Experts of a small language model.
Size: vocabulary 5091, 8.08M parameters.
Experts: 16 experts in each of 7 layers, 1 pick a token, a softmax router, a shared expert of 128 neurons.
Below are experts of layer 5 (counted from 0) of a mixture-of-experts language model. Rows are named router (the router's row for the expert), down (a neuron's output weights, with its number) and show model dimensions 0-127. Each number is 500 + 50 x the weight over its row's rms, rounded and kept within 0 to 999. Numbers have three digits each.
Before each expert's rows: a language model's description of what the expert responds to. This comes from a sample of Wikipedia text that the model never trained on.

# expert 6
Verbs and participle endings after was, he or to, such as eng(aged), used, had, inv(ited), often followed by a preposition.
router:533553603529497495418553497532528358577458439466470518517452548528575458504499514563437605483470416452472465444446497519455438509534452551536494574444431475549439458551480547501549524580510539433450459538520476587521510470425489559547504543535584582584481506459457459543472471410356525464510500531522526479606568502543589499597456473519480484504512457579517493522518508500564425502534
down11:491536596451536518513506539473543358457621428482482520487449535379538436488483580538455509535502552451589566481454569518467441466474585491548577604513459516444440476476456471489467618496455566518493490555455556500436481494525508577479543523490486420449543439460475474516496470522623517525459486622517565536482528456552499509466465513465425552407488449554442503477461572524517431495536
down12:504524452536560434439470555485447522474472499549509585457480565459467436497492566395527436534496468445507444565520529550463556497495504474392556614523476545487598481391556506500513509611457452570505452420493505500465572431507478459491607491552483532468592474517441453493386485496430465479528519455436491557603625548460572515458521447472491510437469538494483508523496536593470543428527
down13:530479509426603492473506451482450481479467525550545521550462516446477491437539413543541475550473529624499538515460440604529511438561551439441479464501547467345430495478491436525493483560452459507552448452588461545539573530458513521457510519573391458515506443533521500549464464510419477440473567496545582477490458423510477493475467526546535382565513585523587631549497452502492496435546
down14:559536478459440462523438536494599581490485448442511481455510495446490456531442510514479480439506475477484555513479517520433614550493423502508516479520545495525561568537439487479474510563580594526524502521475534480487399487463477563461526436517367479412536481526507470544501448512617465508466514517543544563602611594475503309477518549446523466458474471501447548426424506569467572502471
down15:428513578436507504541494537426518622497535434540609548506503505481549499395473532596520423504471449482500522466541469492548489526512467561556512482516509513450549603478522411440564583495491612558533491434516466441511491557481483537456484440531451385488486417451538438479510484547554509408467473447560548431509462420506448602445483499433579484588408514445470447446480524536533527554530
down16:519526524508544453583498465460470501531556510448513576436474448562460574557579499370517503466486527454519514478533560458531570478498558501537523458487560436506471540416527575520454477353597484531598478558490576526470541494485443462491504438458441533469547547516470505490484514461350505469443576540540397554480422536469514437547479523457621525541507496499423480458487548413575574525533
down17:472443578483403456519514564601552574465475551491444459585514495452563489592407565498446523530474544449410550495562531521565439452476486595480456480509495430489511435521497412541429467450443546496509431591503466576493495537459447494541389463503532414546584516508568444509574425463596500456505472503481483464491522517464486462587558412465502515577518494475511491540504600497423558560507
down18:504550493560480494527501543384470420519507440448518511452546588469557410488482540507529606538455496418443533507416478548482550580436536452505465497428507474449424460495519484471461505455568497653513573470516497498449562470515495442601515450549510525577586519548454554490412451542430493541475575508554467489558470467454535593394479454513559484549521507527501473529502545534522372408475
down19:557428509519507462429531499521599502558544450492548335570449595478555520447609430487611445399489495488478491578441517504423483542470533460510474611485518498559465427539430542516516465460523514434570445450540493555508488515601512460463513489488454444495505583511551561509348491541481503502488473518419519463532526477545524469563549552543411463502524526492483443489534535527478516455591
down20:500526517526538520423541518441470416566438571483500546509424464463500521450500484514488524390499546549522485524462510484473528558403547464517435577385491555489498463502504508536555556501488451496416519526521444632563533569486542442538416576546516560480550572598486494512463425526405451444455490434421424476548600474504547510501582462432504405560457489536523485573422453569526521474563
down21:458492466517570513473484421414483519522504454499564602465530483471526477460531476358536420510549455516605451503528492502567436531475468483629519430594549531533510447459534500476531569448467476538466531506486511485397547426501616489531560456530539576578560462496493555507387479556468484512426486483460440534511579528530545414429535514427538381535504478539506439483493509466426433447481
down22:516496475577542556493452440477569412493610439449469493543529453442549472482549521511491551569473492490493496486540458541520475548496499435417472584560518532469462430496556529479588547534480451548497492539493536555411532493506554468545608517438545498478470470429485448492389508497389396458637510527505535550558552440547589564455432501457504502529363528503493517593485558463528451419515
down23:506559518528438474466415491566507447403519364439404471512488552412475493576505552429486586514543515417524572454463463525540499493425496426508514511537479648598522476535473517515549582623423486540505473529576455481494431450489528519544535497462424535506453432548514507473559468539525446497504492571576595476550473462475571576558482471521443471523451511480494540470513565458555503439563
down24:607539512561541470426560535468482523509473509479572594488521536524439534426540546497463475526464395572543431469535543541473563559489535591526429468409516468513499507489516511501527550513441472480524465451523526448462478531464554526465566476454481571443668521558451548463449452472401511541478414401382457524517503497536433501459470606539553427532390525564502527526447529566482480472469
down25:509492473364517565445506378407446547486556485512490547533422503378449439493492549435537502494578511422616470551555512484493543567390544463485486545599467534554456490437533484520505517485550499535475510538492518493451420556512521481471461545574567521418462503493440495540448457525480543489515482481437475556558586504564513475400515473484627528465531495464535483416482435578555538540575
down26:510502539578530590542429457449458448471489545450472407555552515429454550599552482574538467457514513491587500549498454484475437601479504448527503458526461478523498515484553525504559515444555580423470486518478401475395525519548562426504436518500490554433509539484478435553401436442495539550580498539539485537512504446410514503456486495520591409470478571432445441506566476393482569509387
down27:468495442586473501569532460485529516505406518480545504482493462606524505499525456465467461460482532436460513642482501491447541464509451537491554406508414520436551490495575538493542490551576546464455501472523513519591446374478513505511518505492506654475462467454651549493575491421489457500389519471509456498456485490565481498482456404591544558564542476489462599467547583481467536493457
down28:552531483450476450542434536534493420517577497574538453538518552477491531462530512530492511529560542419471564457483430463476464552528524582527502514499486371425529434496452445407546558445482519514494444533459548468560489545439456533452476482487662440489499614471455474515584607471629420497500473539461495463536489412483573534503474478575430559429494475518561532408536546482480515571521
down29:541474472512529474533511490492458510565501438527474482476518459459500525611483530525483327535471569529516460563428482546468553518427470503537538471512528485490530479475511547428609473533468588532561413671495521478492469419416468497516416493464549532533418443472484537524542454430542528452480496432466537572504484495477404512578437437480462549583564536570408483599542501473491433547510
down30:514492459497512494490442386559510518514453490450538467419437492474487471571583473456483504532447447498575556520533488513449581524571407591661468469511437478546463480474418502515468523460512534451556537496431510418455598583488521495565472442537489575535566551568530476526519420417483546548387471511411393515554535432468442580512556537541530497472512556483469472515508530500432584511496
down31:501511531474523579471446514452468518579482454543537499546494507543437438506464538481575492520523461361479427499433462525486489503582540446468522491567479460530465435516513539449553511529564609569550458469500501473490489482424491490562536506538512521561563545490484483474450599553535442441460505524516475381443412472562519519359508592483470566588513584517438393517522547556548364447530
down32:560562531499476510512485486463522566489574493557568501554424527373512363500459552378562443485546405327476516498563554518457495545487410571509531501567548574517536501500513531465467588478565460439516462506554583511548462500525552503486584436522492592490573485447404486485510523525451482434460451511504543603514502545511523504508504500425460501450511442534548545487431488567481474458522
down33:495518440522578391467535501455352514506484463566463535435460494492487576464518502522546444468568513599553512433504543474477533598407489524622512521485446514494548528468481514435494526505528495478474625371511571421516497553469467473622480550531563494418471493496507515496465520420438520559386489460519404510512514473588437586481498544515525517448540503538458511504537416471481468561502
down34:556542526499475498495490521485527645475435479512499495456561492533564426492486483452529416419425481472457493575466557546426562499542441530522505513414479396462544505471514507522492545446516538456477499455504526511465451468470485525417506450471434596480503579525531440500536552502609469470434550508462497553600551558464448339536501531578639494460549570476467512446487486584453594536536
down35:466503496489597590504447521458468540524537433531512561481481463545430419430450600477543489449556466485568523467459487577481518518545438484477565421597537523517552506407495524439492603517611515480444417502482518484453433449555504497503536436488573530445512470535502503459412528504490378491368509442592487560456482485537544467364531578422469547516556539440538479541500536528507511504545
down36:420427461516477515586610568458506485548428545432464520525540552523542443530583464530506573466503525465480470577482550489480474513414538484547390493420408439499436429555481450538463407508503458518431507554457497531486491519494495520564532539544563539644515451497425527464432509529452597470549526564508452480542524471420510523568536434502564505409474525534479497554544565394491463411555
down37:409510474539454442480542550556462503558507574476526513485558544597511573432594486494483595534457499669451509545420520439491521465508494561509459449426452421498506498557455527557535436452457374461462555468462489487506527569487443472538448546532535458579456601503492524483512521451450588461485532564438473486436508516429552572540562451558437461474466522498468450456491436391501547454520
down38:572502564500479503522490560476449597585475530437497475511439585473463492491489512426460510510532487716568495509442513410546487514467544503527397476418462519490538506582465498506478452495402453458431481475501539496455581490553467527488526532629530489551608468466502539482354503473542587524615441467467495489439516524452523484483467511476470426491554483514499530561511530455485448501439
down39:522500483476541504455498545508490536543512558567519534488481499535500452471412497630428480596483519332473607580540498456469433560369445482443539463599461512508584506502596497402541488451475590460475543499500551489463507489474441513474451479438482517498517492565483467486506483492566489438490512523453415536400596543542445539533487456440569556471600562486481488577488503467521491532426
down40:456495545490588486469435485437472479411403532575638480459478545504464496395434497570525400430575472468504510471486483542505492424457603444496545528540523544432607509489548571395529468488509490509552522571545547612556523496497484499509570479545530508405575486513456545523497559464499520435488569408558474458462513500465525476486475513389427432521479505446532557585491500564464497481554
down41:462417550484384563490593540451463500524515539503440471647555484525606527581520403546459570533456558507486526504535556444562459449506586427566518453412419511432453522574461444550455419452447458437551529558508525531439508538454490479521489534507569454561442481453480505473524483536473612483570485516448504471400465550481522497524540443536533474469504489495513442462456501397533427556483
down42:524578521405408576573526495490554473500595455470523436528417497455535486610528532498433491505504514363534566518473485447471478443537570480505526564553413510502409544517407531419494430425498543458487536529579508502614446512472548503522446623590507506507520488560491506525541500496417579557519515542498549514538419592466514592482399509512500529559454456519487534454533467484515496470547
down43:423492523509516471442551550417455487504395499492462503450483399550547521532598496582472520440460541554461475575526536526457526541510489449512515550529531554501576461528556424533487503458510512482495480505446500509472471504444433564556535548474373490450416509523579532461558517564526672482472473505581457522530443519425431498521441388379572468428497544497478558469427564489569545475512
down44:519483430497477566512554549499559476472505549378507476570516489604467488473475477475513427501518502540462511453545484536500525550550564506466418471426490462554509632571466526486451518505425421508384434492498511524439561549512546494513513504457514458547591423561365533445417514540484475551581554462537485495410487466503490380489441607468538459398503490480558509474463474508583547577460
down45:471459440440499483489526461452549534471552415568496560475482479564421530555463517454522476559534455535517542554481412418536506509494450478479549552520405505585464453490508515452530514555558506534412487566528553506456571338463523421464588434478437464502548551519508494556481454493529411557491485435572531476531649486525580454501427591452524540592463440511531551525556429515480543450466
down46:410574470492555454462517544600395475499539514604523446494499562450470523503517415602461561553497461391517586491533515513469476500425369507533549543577460456411505472493523518542410494524495619499494460596491514551570497479462462531523484545458512394451488560427474387580516528481464500543507561526529552460580469505515530627439426494512473515458491458510530479508459528488512528510534
down47:468460494459511438533526513470416481424469557568548582433450436455504452429506455444563531487461526555474461569458453476518510525480457536476552552495439522517441453573482469512515503485618460578514577521413493517564481543479425530523521493498568465564467530505390518452412516604434561525560531517576485474541529510462476642545601488467505606452430418453484527552547470480476491456603
down48:509473417581434502504576522391491518533515475482558470567433528496517553445495479550476498401593516642550486466516461532572474554483511480553531446460435554555494479524495548486473558443448465597492476543477467461459579586577437505451552504447545518491564578508435446570404463487512548483530490525553492464491494450400521457431514504386493380479393502581472508513471546511566514453499
down49:584445454453415577518442495548559505411570483443547490522479504483403611533455555489477465505519493498530462417514541441498569542499519530461526490555469534525519583488488487508519377481429573576604549499500406449481427469488465561510559406494430539559489464506485541611547538445472478517464491489620512422518513528534516499386492534490527591515458514570501471372457507557516498452500
down50:462478522469528464533573556582495452529442409363490493474519461462508420473521471552523491453495505401460550474548473514517451497659470553588462458501555476413536432534474577566453452470601624458537487455510564544529465552512510581509432487494562497453483509558552526532574431451519529472475598536424484568497434527575546523489511449471435513462522542521488432493459404511458545497459
down51:568577452504493478571452557591512574472501454593467447520508490536453555534428493533455543497509523505448537464494483486551494468481439523459545521558505572475519552596544529565548443510498591520557485524528431517638467459521445468448474453435417452443514486502566494495622499500591419474391535439596567408513454592521453520496424532546422514527420467484462533409501510537524506515555
down52:457485480547482523519468513499532556462508439473540529496530495510481507525411611440521443457558460390478542451563423506571463557480433593581478548506527502604542513524471643424573605492542549448491470519458595495397424470489549555512507439501566494489595443520447483553541525471542455514454429396489424496469456549577488403453469570494556528490516489492492467556514518515418516508460
down53:476524531492507478455529470503537497454538465511475474475469494459453435423455531481440547547561450471564579391618490500542441495595460559540492509552570486556442464465402466472422484561510514529629470516495619476422489458456557470495594464537529465458441489465456503582498474563505485571555480556491536504564503525519583485461504604470439479416453425513539463484420506485406475604581
down54:484471536482430448513397545498483554535535489392482470465447454542476499502499507533504523512558512512520532470492504426463426408496427485537627466527520520545469522543543544538459551520549576481559460497493429509616456555497478528475451439505435411432496462524510436532577403450606449544386544502586468442420479503446517497521554484539481498532458538475603631426575488549479566557495
down55:421421550563519501462505493569540552507522483486542514380486532516520493524573466517410460583457523615542406570446526491542560540535498470426468427407522600495455512555486373554484466500566485495517478448474420465470482514526527431469458436498528447551479507435565490469495442538587531529608437526420557511597531388461585472553594515496464495496493516476427452489480518475483484510452
down56:507448409465483460428601507458532504546478546520398470511446485496444499528473511504466522619531502561472558546501448485480473534527438508503542527546607466436528457475501376476452581539413486535450505437495485468450532510498426531513510484577551477610584448435442465512517415562599494454553455517441460545496513558470578498585462451566393470394533522515554482467525507553537579441446
down57:514521452535514644479392535461455459534468580464455522570473487469540491568579569422417489437512501601497532486467523460489517456507555461511602535500467571529507496459558448470526493407519534490413529463542551467564474480524413474501491513568434538538589486578498536476558501403498475529518546459518512393402452544459467430438398478460458535479578453507559485469576507497537487615482
down58:574523451476494495522416481514453548461519454543589514517541517436377467460437530544493421469540505479580547518435513471581513541528551562450551445578457454567460534498434539448618580546523534449503439543547522440560459563527476450430440504455372486480466535552530517573459513483540462501515487516547576490453543491537419578378530458541477483569587484533453472516486392542496512525422
down59:604629420485418551483520597427530577514493551473467502576511556482518537551483466524465525538518493544505530494411503479520465480375579471509481465365462478463469539569466423506518497502556493452450507510513479477561559478526442521454362548541501510491483526565603451536460524470605552535541512507480615511468513532380559482562452537450515535495528491437513494454499480389547459498531
down60:463436568515553420500456614519542410448506583522522512497547503490451486464559484486554487569471421508415510552499567484519459545523486466448543557437536537471551488513520434564533597602493501471511388450456486474378543475493491501545571491479533465553619462490467512484398470499510462510471527488484447527372567532460539498546638483560403456464477414461531547543475539461443516531476
down61:485498425528449546460425409426597573511514474499455478571402495546476519562510528516531500548475559541451596525569475456441609516358397516483531528467499513595468560448560504468438474414593559546491610504527492387497496576510522435511499487438450555469460524524479513426541401474525581556520445510548501509530519507460443509494463467450437433529510562553488527537521485477511462433481
down62:493599604506588513442416439561435540535612488514479496511554476544424460534469538529510499479488402342538446539512475466434469469514444413521460550584522522493514506477438553468517551485585531530553496515459539510502384485508547503478517459451476568428501485461481436456540501515545483438430522445459573498488451533587498468409497559542447522449591509438580502480597508589513546490553